config = dict(
    n_layer=11,
    experts_per_token=8,
    normalize_top_k=False,
    routed_scale=6.94,
    balance_loss=0.00227,
    balance_bias=False,
    norm_eps=1e-06,
    tie_embeddings=True,
    lr=0.00275,
    beta2=0.95,
    train_tokens=238900000,
    steps=6736,
)
Below are experts of layer 5 (counted from 0) of a mixture-of-experts language model. Rows are named router (the router's row for the expert), gate (a neuron's input weights, with its number), up (a neuron's input weights, with its number) and show model dimensions 0-95. Each number is 200 + 40 x the weight over its row's rms, rounded and kept within 0 to 999.
After each expert's rows: "mostly gets" lists some tokens that are sent to it at least half of the time; "comes after" lists some tokens at least twice as common just before its tokens as in all text. This comes from a sample of Wikipedia text that the model never trained on. Tokens count by the router's weight.

# expert 38
router,267,116,169,106,188,168,306,151,236,225,134,209,229,292,166,227,265,174,217,204,192,198,174,164,256,194,235,218,243,143,161,277,183,176,148,177,213,135,210,228,137,204,225,144,179,202,201,272,171,182,177,186,170,212,151,164,208,172,173,256,187,179,206,183,246,230,181,211,147,140,201,277,235,224,151,174,248,196,146,254,235,193,193,198,179,231,222,219,259,252,192,191,182,216,193,232
gate0,199,160,196,173,196,207,262,193,213,129,165,130,204,223,159,195,257,195,165,222,193,265,184,198,240,234,235,216,225,167,214,253,231,157,183,137,294,205,205,252,276,215,215,165,208,149,258,222,141,147,243,164,211,214,158,195,179,202,224,265,181,206,179,211,233,255,133,193,153,194,224,230,206,187,246,164,78,274,194,219,207,211,156,155,198,206,216,159,144,137,189,103,201,249,156,167
up0,173,167,168,167,178,207,295,202,198,141,155,100,221,234,157,201,233,237,175,223,176,213,176,199,261,190,188,234,286,143,185,238,267,166,218,171,239,230,161,246,305,216,203,167,244,166,228,257,142,182,239,181,173,209,190,172,198,230,220,263,153,266,184,211,229,235,174,202,166,222,241,170,207,162,177,162,92,234,204,222,214,234,212,170,183,205,236,199,136,142,184,136,230,263,153,199
mostly gets: "000", "012", " World", " City", "020", "024"
comes after: "2", "1", ",", " T", "I", "T"

# expert 122
router,240,255,230,161,218,181,229,145,126,146,181,240,114,222,237,166,241,201,233,218,223,163,234,207,264,261,226,224,135,230,160,178,198,281,136,144,241,131,196,187,193,179,170,229,178,254,171,231,170,181,139,184,184,157,210,220,255,234,168,158,173,154,164,153,268,186,180,229,128,184,110,235,240,255,205,207,228,164,188,216,189,221,241,145,168,202,230,250,238,154,226,264,240,158,180,217
gate0,235,200,204,147,198,223,179,219,152,189,175,241,217,130,226,202,216,153,189,216,213,202,188,281,175,253,157,115,210,202,279,226,258,207,223,204,201,220,165,125,191,150,155,146,209,242,184,224,207,340,153,152,207,172,209,178,231,156,250,213,274,137,253,205,245,271,180,173,250,225,244,209,139,222,170,238,231,174,161,207,170,164,212,187,172,134,171,234,217,209,195,161,266,238,180,151
up0,206,222,238,185,154,176,210,185,136,191,294,91,197,277,170,193,239,232,161,171,168,156,140,155,213,231,183,166,169,180,256,193,258,151,193,201,193,185,181,235,232,181,206,130,242,117,161,213,134,147,243,259,256,242,229,153,143,238,163,179,226,232,188,247,176,241,237,189,245,170,244,209,239,166,211,232,233,184,203,197,257,273,246,223,159,187,158,149,222,205,272,247,209,233,191,182
mostly gets: " rel", " R", "57", "33", " / (", "35"
comes after: ",", " | ", "1", "3", " (", "4"

# expert 62
router,297,234,220,162,197,176,229,179,201,260,200,169,242,155,210,222,289,211,214,211,186,145,225,141,272,220,215,202,223,220,234,278,173,222,236,154,256,207,212,240,108,189,86,196,226,156,225,165,233,164,174,169,147,147,231,231,250,223,221,179,206,161,212,152,188,194,139,195,227,182,178,230,194,229,163,133,233,144,168,164,219,188,270,210,153,191,200,257,194,145,255,170,268,200,205,144
gate0,187,237,173,227,179,213,165,233,174,250,190,212,227,238,89,158,221,142,143,246,212,228,167,177,224,175,170,109,192,262,168,130,206,241,211,213,180,272,199,198,222,264,229,152,157,171,205,164,192,273,191,188,236,169,193,167,215,247,170,206,282,211,190,236,252,172,234,184,238,157,193,226,190,146,185,187,156,175,193,281,231,144,181,219,239,174,239,249,107,193,246,266,275,229,155,204
up0,197,174,229,200,185,214,138,148,164,221,305,184,184,254,289,124,225,226,205,190,221,229,194,194,211,208,226,210,172,184,249,204,210,250,183,260,172,138,102,207,186,215,218,240,328,221,267,141,186,176,196,246,210,157,218,151,261,130,218,157,189,196,212,225,171,207,223,145,184,230,239,210,223,218,242,189,276,214,144,143,149,184,155,150,175,131,164,157,199,209,186,166,198,223,168,197
mostly gets: "The", " he", " The", " This", " there", " She"
comes after: ".", "1", " ", "\n\n", "–", "| "

# expert 98
router,216,197,181,180,212,223,112,202,200,159,264,235,187,223,142,189,198,247,260,251,192,213,172,114,164,263,239,274,161,150,228,146,166,233,167,191,229,153,208,247,149,197,191,163,243,236,245,118,163,127,191,243,289,190,215,194,230,181,203,149,186,195,201,267,215,138,207,158,165,222,217,273,205,255,161,249,221,204,240,229,204,162,179,170,164,155,99,245,198,242,185,220,185,176,217,170
gate0,207,176,128,199,202,181,149,259,297,226,194,169,154,235,213,140,190,214,219,203,286,280,230,201,188,172,177,194,193,176,258,127,180,104,184,215,210,200,251,144,221,182,200,203,175,187,151,231,200,189,173,177,204,217,217,107,193,262,272,198,224,221,177,185,205,186,206,192,228,223,252,205,287,173,199,140,249,182,241,197,225,202,179,140,167,319,219,199,160,220,276,165,195,243,152,225
up0,163,184,223,190,211,192,182,209,254,262,234,237,182,225,245,202,150,182,206,183,180,159,115,170,210,206,184,233,164,199,212,172,204,157,197,300,213,197,162,180,217,176,177,175,208,254,211,174,239,138,199,182,176,319,216,151,149,226,180,166,260,166,194,179,173,152,233,250,192,211,252,129,233,223,196,150,185,180,187,321,227,193,228,192,146,236,212,173,233,311,162,255,283,164,204,240
mostly gets: " Q", " August ", " help", " form", " goal", " qual"
comes after: "| ", " ", ", ", " (", "- ", " in "

# expert 102
router,186,171,179,142,217,194,208,181,137,219,298,232,138,170,169,237,166,200,256,170,137,188,178,174,236,177,202,270,267,201,254,168,229,223,185,188,163,249,244,216,230,163,253,166,211,186,221,204,196,168,115,238,269,174,227,236,201,160,247,179,139,217,152,131,214,179,211,215,154,217,239,247,275,223,189,189,217,221,281,255,222,257,262,163,245,178,181,204,220,136,177,156,276,230,188,141
gate0,254,260,168,154,202,192,207,259,177,298,218,158,192,209,185,229,170,56,149,221,211,179,172,205,180,228,240,124,203,175,209,145,177,185,186,227,151,188,196,163,243,144,257,155,157,188,208,152,155,179,176,246,157,148,193,261,173,266,214,219,162,227,231,208,159,235,263,268,195,190,170,139,240,162,173,127,226,167,241,242,239,259,221,252,243,220,227,219,222,206,203,155,222,215,224,206
up0,115,248,251,222,202,238,197,162,200,150,200,232,190,158,248,176,215,281,269,216,164,176,237,222,241,182,210,286,185,212,166,243,188,207,219,186,259,246,210,220,182,207,157,276,220,202,220,273,241,227,232,157,276,254,250,171,230,138,168,196,225,148,158,192,229,181,140,110,217,246,180,223,174,221,260,262,239,230,151,183,195,156,164,160,142,144,165,180,208,235,177,159,161,160,158,167
mostly gets: " C", " P", " F", " c", "- M", " al"
comes after: "\n", " | ", "==", "===", "; ", " ==="

# expert 5
router,216,152,192,191,142,149,224,163,198,186,211,125,202,215,285,205,167,218,244,240,179,226,199,228,226,137,145,192,259,239,218,262,221,155,229,232,229,162,206,217,212,253,149,270,246,146,151,233,129,142,170,190,168,233,192,212,158,148,205,207,244,140,190,160,192,184,155,268,221,213,281,184,161,179,201,218,282,197,155,190,188,207,174,206,215,250,263,240,221,138,188,205,312,266,196,224
gate0,282,156,191,167,183,211,211,237,239,168,180,153,162,150,260,262,241,258,202,250,145,192,124,173,202,178,168,201,219,180,184,234,198,206,196,181,225,204,212,208,245,186,208,269,189,245,241,239,184,237,171,245,213,149,135,235,246,132,219,121,126,232,206,222,216,215,199,205,221,275,231,125,233,197,261,266,125,214,149,83,211,139,181,191,169,186,198,170,220,245,165,227,213,218,206,246
up0,257,180,241,195,153,195,192,226,220,180,247,160,151,160,288,279,216,258,214,233,150,193,111,175,233,199,180,235,213,161,172,238,207,180,205,152,280,197,207,227,261,185,166,274,185,208,247,253,158,215,186,211,241,222,139,198,249,155,234,123,169,213,209,216,225,185,205,194,220,262,232,125,212,187,276,274,138,217,144,139,179,151,142,193,170,161,169,157,222,213,148,248,209,176,193,225
mostly gets: " new", " New", " per", " south", " small", " north"
comes after: "\n", "\n\n", " |", ")", " a", " to the"

# expert 53
router,181,164,244,216,214,182,174,224,215,167,260,195,237,122,200,128,198,171,207,170,133,209,238,162,200,198,164,257,172,224,172,159,151,193,190,237,257,197,152,195,212,173,268,243,158,166,236,248,213,247,231,227,229,185,185,248,195,176,230,112,206,174,149,207,255,234,164,173,176,247,194,184,292,161,148,171,190,188,195,164,147,255,235,192,240,244,192,151,250,128,221,120,276,292,184,147
gate0,222,220,179,159,186,161,111,213,153,195,204,261,192,176,106,194,231,178,192,150,206,208,207,140,233,194,240,175,262,244,192,235,244,155,151,182,157,264,276,257,174,175,226,177,215,165,201,170,246,133,225,202,229,199,107,196,204,186,227,277,177,216,173,205,265,244,184,193,174,164,105,176,227,214,188,210,139,205,170,162,238,134,217,154,251,239,266,195,210,152,223,255,265,189,161,240
up0,192,187,222,198,212,222,115,216,135,193,251,164,139,158,234,183,187,177,219,208,264,231,204,191,192,279,258,185,171,161,260,275,196,175,107,209,265,148,204,173,173,111,177,201,186,226,228,212,175,150,154,194,203,229,231,257,225,160,220,264,203,145,235,211,172,212,259,293,216,215,246,148,204,248,173,214,265,162,130,185,198,222,228,240,163,249,145,137,228,217,187,132,190,190,181,205
mostly gets: " D", " J", " all", " | M", " | D", " | B"
comes after: "\n", " to", " (in", " was", " a", " ex"

# expert 37
router,184,233,281,194,202,173,231,225,211,264,187,188,240,208,124,121,256,219,132,261,207,189,218,198,219,204,223,244,153,204,214,177,188,282,213,226,232,142,235,178,93,192,159,201,191,210,200,206,199,232,215,184,268,195,147,144,238,203,170,204,162,136,241,209,231,239,150,239,198,142,153,207,219,268,175,173,174,239,204,161,102,196,235,231,184,204,254,179,293,172,209,174,164,132,253,237
gate0,197,218,187,192,160,187,242,164,201,161,182,199,182,181,227,163,229,247,273,203,220,226,124,255,192,292,164,116,175,194,213,234,214,205,199,217,175,221,182,292,207,238,187,185,206,222,286,141,202,126,271,260,134,188,158,247,184,196,150,189,242,209,156,242,175,220,197,131,241,141,227,170,249,235,126,248,245,280,218,185,212,186,142,150,158,245,187,190,184,230,126,203,199,205,163,187
up0,216,191,165,189,162,144,174,275,221,167,267,232,191,178,153,211,226,217,152,252,200,155,212,211,190,233,182,194,100,174,269,241,250,145,176,226,244,202,146,184,231,164,202,155,241,195,194,160,204,192,216,228,207,186,223,149,199,224,242,224,137,247,261,200,246,190,234,208,234,163,251,235,239,190,182,207,174,98,217,189,176,175,232,299,238,240,89,92,209,200,210,213,263,192,179,200
mostly gets: " all", " school", " also", " English", " series", " play"
comes after: "1", "2", " |", ",", "% |", " sup"

# expert 74
router,190,194,156,112,122,201,206,225,159,189,235,233,228,205,224,122,208,196,214,245,194,232,145,257,169,194,172,232,155,239,146,196,184,128,246,159,170,193,193,138,147,167,174,244,157,215,234,227,233,223,169,147,165,241,233,123,172,149,221,201,143,284,261,219,241,164,196,285,310,229,217,222,207,256,202,170,232,193,171,159,222,182,220,218,184,199,187,242,231,135,165,224,212,277,187,200
gate0,161,200,132,206,217,247,239,243,224,246,241,210,165,196,243,183,142,236,200,241,200,226,218,179,223,245,193,204,172,189,199,243,183,147,159,196,239,175,220,206,168,167,135,203,247,229,278,206,193,134,258,186,182,311,184,271,259,212,137,222,157,202,190,224,249,192,157,211,209,209,255,200,139,214,262,242,158,234,170,201,223,231,111,152,170,219,138,130,177,204,144,162,149,101,195,167
up0,228,182,191,90,237,270,177,125,219,168,223,202,214,184,203,179,243,291,240,211,267,261,214,219,178,229,228,254,257,164,204,133,286,141,241,192,244,203,185,231,174,186,171,278,265,191,211,232,193,112,229,189,225,180,196,201,256,199,166,191,186,189,186,204,203,251,191,106,258,166,192,175,122,214,203,185,189,204,169,209,183,200,169,191,142,258,179,138,171,235,145,237,169,161,182,221
mostly gets: " con", " Man", " Le", "ank", " lead", " Ad"
comes after: "2", "1", " Portug", " | ", " val", " Ch"

# expert 63
router,220,183,266,100,196,203,160,187,223,172,275,206,139,174,210,170,258,212,222,192,267,159,113,171,189,276,199,166,150,216,227,255,139,189,261,162,208,217,214,180,143,160,216,274,204,254,213,178,98,230,221,266,257,158,219,210,176,222,211,204,169,224,192,191,248,192,247,187,190,217,158,243,275,192,231,223,279,193,194,168,158,264,176,242,151,213,215,183,223,184,200,175,215,210,117,214
gate0,64,197,183,210,234,226,177,232,187,238,238,227,189,144,265,177,130,230,185,191,234,246,216,154,215,203,193,237,167,217,164,217,172,223,173,184,183,123,163,169,231,176,253,242,207,158,215,207,206,153,136,162,213,202,190,171,199,152,256,213,210,194,262,206,273,187,202,207,220,258,231,205,161,171,207,189,244,270,186,194,165,191,213,162,192,310,205,269,135,178,187,67,149,196,182,215
up0,213,200,191,177,216,204,128,166,174,230,208,212,227,137,258,174,222,231,211,214,236,282,239,123,261,209,229,192,216,151,221,221,253,175,186,240,205,99,119,190,189,212,189,201,130,205,141,185,225,168,172,205,133,164,173,185,229,239,256,176,217,215,219,214,243,284,213,173,201,276,217,178,216,188,154,213,210,213,114,204,66,175,153,199,175,253,190,200,157,242,178,154,155,141,192,195
mostly gets: "O", " O", "K", " Z", "J", "Y"
comes after: " | ", "| ", " ", "; ", "\n\n", " ("

# expert 104
router,204,239,198,97,209,191,192,154,129,278,251,237,185,206,172,217,259,285,248,189,172,186,143,235,202,191,164,168,128,256,228,223,191,215,191,237,205,187,241,223,203,151,193,138,227,145,242,191,207,219,213,244,261,144,223,157,308,152,125,242,183,147,202,178,263,239,222,229,270,154,174,222,181,182,191,221,156,170,215,205,268,179,191,180,248,162,203,175,187,183,239,140,197,178,215,140
gate0,204,172,206,175,179,208,163,180,257,199,206,247,232,153,212,165,115,198,208,224,113,161,203,217,224,230,259,194,160,164,203,215,222,127,221,151,206,134,161,177,190,157,247,215,197,197,180,179,191,134,236,266,212,230,187,237,212,199,241,211,210,222,223,197,230,191,170,223,174,205,327,183,178,158,167,260,210,224,198,196,244,274,195,201,205,296,255,178,205,240,82,181,162,144,275,130
up0,208,225,283,159,99,184,136,241,180,162,196,250,186,228,139,241,209,187,248,140,220,195,233,218,184,201,237,216,257,193,150,268,197,95,184,234,198,166,160,97,237,217,203,186,173,219,269,197,159,167,175,236,153,161,187,220,235,244,252,188,214,216,114,194,255,278,210,256,186,246,245,201,246,209,174,167,232,196,200,187,228,160,233,172,229,261,173,174,200,208,222,153,256,203,178,151
mostly gets: " City", " club", " Be", " Park", " West", " De"
comes after: ", ", "–", "- ", " in ", " ", "| "

# expert 83
router,234,197,218,151,184,166,225,174,177,159,236,254,222,233,165,255,241,245,212,135,140,216,200,150,170,259,199,271,201,242,137,159,169,171,226,179,226,163,175,231,200,154,193,169,154,218,175,220,157,223,205,215,249,183,236,200,287,219,237,255,184,154,134,163,259,234,195,291,168,190,132,236,217,218,106,206,221,206,133,242,159,268,128,165,150,193,187,217,220,185,272,195,161,145,208,232
gate0,236,234,108,158,193,235,138,233,247,148,225,198,187,132,214,210,276,177,164,265,261,138,206,177,229,213,189,233,172,163,279,279,141,214,167,147,217,133,205,193,248,210,187,187,205,285,202,260,117,237,216,201,209,187,135,199,174,160,164,152,158,192,193,158,239,222,239,183,181,204,243,206,208,199,253,246,234,175,211,245,159,212,289,176,216,247,176,163,217,189,154,253,167,172,159,214
up0,225,208,197,210,216,234,157,261,185,214,132,258,177,172,220,139,154,230,137,189,198,253,238,152,194,165,257,184,204,212,129,251,244,205,138,159,288,169,178,180,241,147,157,220,245,177,190,168,167,177,155,208,197,182,172,185,212,249,310,192,193,248,197,253,309,166,231,250,208,258,189,208,172,232,205,187,176,198,173,240,161,215,207,141,180,299,210,213,181,155,230,235,202,177,191,113
mostly gets: "}", "°", "014", " H", "013", " D"
comes after: "2", "1", "0", " | ", "; ", "3"

# expert 79
router,228,201,204,237,126,193,151,180,204,181,231,197,247,205,228,192,178,148,180,236,169,198,183,160,134,209,118,188,171,208,192,205,220,224,183,129,198,247,229,255,209,265,136,259,186,249,205,174,153,188,172,242,261,193,121,230,241,144,264,171,293,203,199,191,269,262,248,229,169,205,143,235,259,227,173,215,279,137,157,271,197,203,234,198,160,190,238,220,171,174,169,166,234,134,146,177
gate0,218,199,126,265,182,281,214,245,152,134,204,161,224,212,233,208,199,191,211,243,197,191,200,184,181,242,190,211,253,106,289,231,193,250,213,192,199,198,189,180,257,141,203,177,168,232,266,163,238,149,144,156,120,231,147,251,288,208,198,253,174,226,217,169,202,143,196,273,177,247,202,195,176,187,285,253,209,153,180,171,179,178,191,218,138,239,268,133,220,198,233,199,160,176,180,215
up0,217,217,210,209,207,219,254,253,169,180,193,215,145,198,200,198,174,185,172,211,195,127,203,276,205,273,229,209,171,204,224,196,233,228,167,215,290,119,188,89,169,183,181,227,179,198,314,168,230,206,244,174,235,181,156,251,285,136,208,228,145,173,251,233,138,185,171,193,195,198,196,168,184,202,312,240,234,171,179,187,250,207,176,208,185,169,199,148,227,179,230,129,189,113,208,199
mostly gets: "- ", " st", " Tr", "a (", "Z", "R"
comes after: "\n", " in ", " (", ", ", "| ", "- "

# expert 89
router,230,231,214,236,203,183,164,166,235,166,243,240,192,194,112,161,144,223,222,236,192,236,141,180,248,188,232,135,149,220,156,238,205,249,178,176,218,176,179,208,180,167,186,282,208,198,192,137,135,207,218,217,307,148,261,176,206,193,265,216,201,252,119,189,220,184,203,164,224,264,114,144,215,105,197,223,237,244,234,166,179,231,171,192,161,178,206,141,254,209,242,165,259,183,155,173
gate0,212,173,271,143,168,164,188,205,193,198,221,233,204,238,234,136,173,215,225,145,192,142,204,268,217,339,204,133,261,225,208,196,240,204,200,183,202,169,180,194,151,195,216,220,270,149,175,184,170,130,232,245,185,169,191,109,161,261,223,178,218,118,174,221,165,122,257,197,195,152,181,218,144,222,161,258,252,209,178,257,213,182,189,156,242,209,167,160,227,248,207,204,193,236,269,203
up0,208,183,199,235,170,162,219,210,249,164,193,165,298,209,219,230,271,197,199,242,259,196,212,233,163,252,187,221,190,178,197,155,254,244,130,227,282,219,252,228,202,233,124,187,189,192,173,164,164,220,164,177,161,195,164,202,240,160,219,207,143,207,197,138,205,193,190,143,206,136,229,307,137,204,263,192,258,180,215,129,219,169,132,271,172,233,210,211,159,226,189,223,171,190,184,86
mostly gets: " E", " W", " J", " | B", " | G", " | L"
comes after: "\n", "\n\n", " | \"", " Order", " Senior", ": \""

# expert 77
router,248,184,148,216,243,161,211,138,171,176,168,213,162,287,196,250,209,220,207,123,171,178,170,196,148,224,167,238,144,265,267,156,260,197,244,212,221,187,188,219,161,217,221,259,142,244,245,254,216,183,246,251,163,176,246,148,174,213,165,269,203,161,211,198,246,199,253,194,245,182,213,245,207,250,148,187,259,193,203,174,130,225,152,203,186,194,157,268,155,138,198,108,226,144,249,224
gate0,222,191,152,190,205,211,228,152,257,244,220,227,199,259,152,96,244,265,203,197,186,125,158,269,176,153,187,196,169,228,213,139,188,177,267,238,227,227,239,139,215,278,180,162,232,235,200,201,142,234,254,178,181,166,210,178,168,212,209,170,121,245,146,255,170,203,245,146,194,255,251,172,260,252,210,199,239,265,228,149,142,184,196,161,201,249,176,227,203,167,170,239,256,194,185,263
up0,215,272,193,208,188,195,163,216,191,182,179,224,221,141,218,249,208,142,252,213,114,236,242,126,207,280,238,146,239,168,182,219,195,158,200,145,209,188,159,213,154,163,210,235,178,187,215,208,224,157,164,160,235,248,207,267,268,153,138,271,245,143,265,101,166,218,211,202,214,166,110,242,146,198,201,174,205,178,134,223,228,183,194,252,241,187,225,215,226,276,212,156,151,217,167,183
mostly gets: " U", "\" |", "017", "025", "!", " trans"
comes after: "2", "1", "\n", ")", " (loan", "022"

# expert 48
router,250,174,164,208,190,156,246,161,237,227,147,226,266,195,242,163,146,183,203,153,220,219,209,190,259,134,271,156,151,234,146,244,163,203,196,267,252,205,210,232,164,159,210,199,147,202,232,254,222,196,192,165,143,240,200,139,154,157,182,224,138,186,241,259,216,230,238,183,274,206,178,232,229,188,221,96,202,268,230,132,202,244,167,255,167,204,263,179,215,259,196,166,175,226,153,264
gate0,193,179,230,239,159,231,137,174,148,223,184,207,239,138,185,183,186,218,245,185,151,153,199,232,209,215,244,299,225,176,253,219,184,211,272,177,155,192,142,231,285,207,200,213,188,248,237,169,193,218,107,218,150,157,201,243,244,178,150,169,226,244,172,205,201,198,152,204,211,130,166,189,81,133,235,207,164,184,195,170,200,258,154,191,184,159,255,285,200,226,184,294,198,212,236,197
up0,191,259,256,208,151,224,96,180,195,209,207,247,214,221,167,216,194,125,208,145,252,174,227,140,201,221,199,142,195,232,207,143,195,269,245,171,175,200,184,124,227,175,206,211,254,184,240,211,300,236,281,258,170,221,218,171,217,249,187,189,144,223,188,202,183,156,191,147,279,148,187,161,122,238,198,193,176,258,278,222,232,207,233,165,166,236,134,177,203,181,162,166,174,210,223,142
mostly gets: " in the", " American", " with the", "012", " at the", " United States"
comes after: "2", " in", ",", " of", "1", " |"

# expert 58
router,279,251,174,224,185,171,203,184,182,143,240,266,129,125,195,226,195,190,244,171,207,256,182,155,220,217,263,148,159,190,194,187,166,260,272,156,133,187,228,224,191,218,247,116,200,262,232,222,195,260,197,164,243,120,190,181,186,134,230,197,197,209,230,201,177,141,203,136,201,150,153,196,222,194,230,215,180,127,202,295,207,243,261,187,180,253,208,153,128,187,181,194,139,195,217,193
gate0,227,260,138,192,211,184,176,202,250,125,154,156,183,192,170,209,233,234,173,227,247,167,194,170,232,190,204,212,191,309,229,233,242,224,190,189,234,153,203,190,143,228,170,173,318,193,172,161,236,252,306,218,186,213,150,199,157,154,268,226,211,157,183,202,217,198,164,129,288,273,154,195,258,167,163,183,179,168,249,213,170,219,125,231,222,196,212,182,191,220,271,208,178,159,205,236
up0,235,232,162,182,159,181,184,207,243,95,156,137,186,185,148,232,202,218,186,207,238,195,230,165,189,177,191,225,209,283,218,185,229,213,201,197,249,145,237,206,122,258,158,160,303,169,173,159,244,271,239,232,176,196,190,194,161,141,249,246,187,163,191,175,217,201,200,104,305,287,172,180,206,166,174,196,157,172,259,215,172,220,148,228,238,196,180,198,190,246,276,210,193,187,186,246
mostly gets: "\n\n", " K", " r", " Z", " ===", " cl"
comes after: ".", " =", "==", ")", "===", " =="

# expert 35
router,206,120,199,142,264,173,137,132,143,274,205,239,273,132,170,202,198,189,173,294,196,226,192,169,162,209,159,120,216,173,217,226,214,155,193,201,215,180,193,193,229,145,195,148,198,230,206,190,130,223,124,186,163,175,200,234,259,233,177,274,209,230,160,172,227,176,251,201,177,218,213,243,221,286,190,284,156,153,216,132,207,212,178,261,232,178,178,195,236,174,270,209,198,237,236,179
gate0,188,230,251,180,235,197,176,220,176,120,240,132,192,177,218,199,162,199,236,200,145,144,196,216,145,235,235,184,166,189,145,232,286,319,202,216,258,176,186,235,253,190,222,261,207,208,196,187,159,186,188,185,185,188,150,305,183,177,222,186,141,214,265,301,166,227,230,198,224,191,229,176,151,187,268,246,230,208,168,193,152,173,193,216,194,150,137,165,219,256,172,175,192,228,131,130
up0,249,152,207,157,220,196,125,245,148,158,201,131,203,205,162,242,199,216,167,215,212,153,232,232,148,204,228,198,135,159,183,274,247,217,210,233,252,208,167,235,186,213,175,247,212,154,153,161,153,214,194,209,195,183,128,209,174,156,202,204,57,192,241,222,198,208,292,214,245,188,187,178,203,216,242,242,258,260,209,173,156,239,256,259,223,199,181,153,215,228,168,154,237,222,116,131
mostly gets: " K", "P", " ex", "V", "K", " Gu"
comes after: "–", ", ", ".", " ", " | ", "\n\n"

# expert 21
router,197,234,203,214,213,186,225,185,247,133,266,213,234,185,124,182,244,206,216,199,180,170,151,232,230,222,194,218,129,188,179,278,153,233,173,214,183,126,266,170,169,171,192,236,162,219,175,187,125,262,229,158,266,194,243,205,191,161,249,196,164,167,158,198,248,217,201,169,175,276,178,200,218,225,208,142,228,241,193,220,92,188,225,218,200,284,247,209,205,233,174,138,261,273,104,187
gate0,227,213,137,204,212,206,234,217,184,213,137,295,241,240,173,192,214,238,248,233,222,227,253,204,167,199,171,181,216,186,223,130,293,171,196,188,194,197,164,204,124,214,187,109,186,123,220,116,206,186,253,172,164,183,236,202,238,161,259,190,127,194,284,225,233,199,139,238,206,219,173,202,171,207,260,174,199,168,234,197,133,207,213,237,150,274,231,190,177,112,216,158,188,141,254,187
up0,141,213,171,248,246,209,174,215,173,240,229,184,113,163,194,177,279,186,207,190,284,188,248,155,247,232,143,246,248,169,177,227,149,235,167,193,207,187,197,264,245,221,156,157,211,160,132,215,197,197,214,158,155,224,198,180,185,197,144,203,243,180,136,189,269,181,195,183,217,183,121,265,171,182,189,177,226,310,231,183,158,197,223,172,186,201,277,210,225,227,260,256,134,271,169,154
mostly gets: " R", " W", "H", " | D", " | R", " | L"
comes after: "1", "\n", "2", "\n\n", "| ", "; L"

# expert 115
router,196,200,245,166,271,208,199,160,229,246,264,248,226,170,203,190,180,216,232,90,240,175,153,217,232,258,215,277,136,226,250,252,234,261,171,142,154,242,205,248,229,173,182,175,175,186,204,114,95,178,180,225,215,186,200,201,198,178,276,177,218,209,210,169,212,267,243,203,172,245,156,212,241,198,150,209,250,193,231,187,127,264,150,191,160,205,170,247,214,239,204,151,210,140,152,183
gate0,190,187,184,212,225,227,204,168,175,156,222,189,234,134,179,178,224,219,202,219,116,243,175,256,186,178,154,224,170,198,117,195,138,219,282,217,198,210,200,208,149,261,235,260,184,247,242,222,171,177,253,229,205,154,208,158,231,162,210,184,204,227,192,290,193,237,221,62,222,144,176,195,242,128,237,237,211,262,270,124,200,166,165,204,196,179,204,225,147,182,217,192,235,297,187,231
up0,176,232,236,223,212,225,213,158,155,200,149,194,190,193,185,156,95,270,177,179,197,177,278,183,183,198,142,234,231,160,195,166,179,228,210,230,182,267,136,178,155,251,264,272,159,214,180,240,193,228,192,261,196,200,187,210,165,195,237,139,213,189,227,148,246,282,166,150,248,139,148,182,176,134,186,175,188,211,234,129,290,201,231,208,235,197,302,200,158,152,193,185,191,213,208,266
mostly gets: " P", "A", " E", " O", "E", " U"
comes after: "\n\n", "\n", "- B", "6", " | \"", "3"

# expert 87
router,220,244,205,168,206,161,177,255,219,222,225,242,169,193,193,181,195,279,248,122,218,231,264,221,240,188,173,196,241,168,173,189,248,191,214,183,185,174,98,112,173,150,131,166,185,116,185,228,185,242,199,185,201,227,154,214,186,292,182,162,196,161,286,157,177,187,186,192,160,219,248,246,192,198,178,248,251,162,167,119,269,190,192,232,229,223,254,230,155,210,248,139,229,154,259,221
gate0,208,237,207,173,146,186,177,242,174,211,307,84,194,154,243,215,194,169,230,199,171,158,214,193,158,229,188,129,119,223,183,241,197,203,131,192,207,216,202,199,203,155,234,205,148,218,138,203,196,164,231,219,200,96,216,249,261,229,232,310,194,166,239,214,176,148,244,265,254,181,237,188,211,255,262,163,210,133,166,249,167,222,211,257,167,234,215,139,223,197,196,196,200,211,201,186
up0,226,253,177,235,256,259,207,202,222,205,247,215,238,146,269,231,237,182,197,198,170,188,148,178,224,178,288,193,180,206,190,212,219,172,115,199,148,213,229,189,132,145,201,172,213,208,185,157,186,191,274,304,140,162,178,227,219,225,227,243,172,192,211,112,203,239,271,242,148,192,228,225,213,160,242,236,164,221,216,159,202,188,146,201,231,243,107,115,121,204,220,208,154,168,171,243
mostly gets: "′", " many", " three", "\" |", " four", " six"
comes after: " | ", "\n", "| ", "; ", "–", " "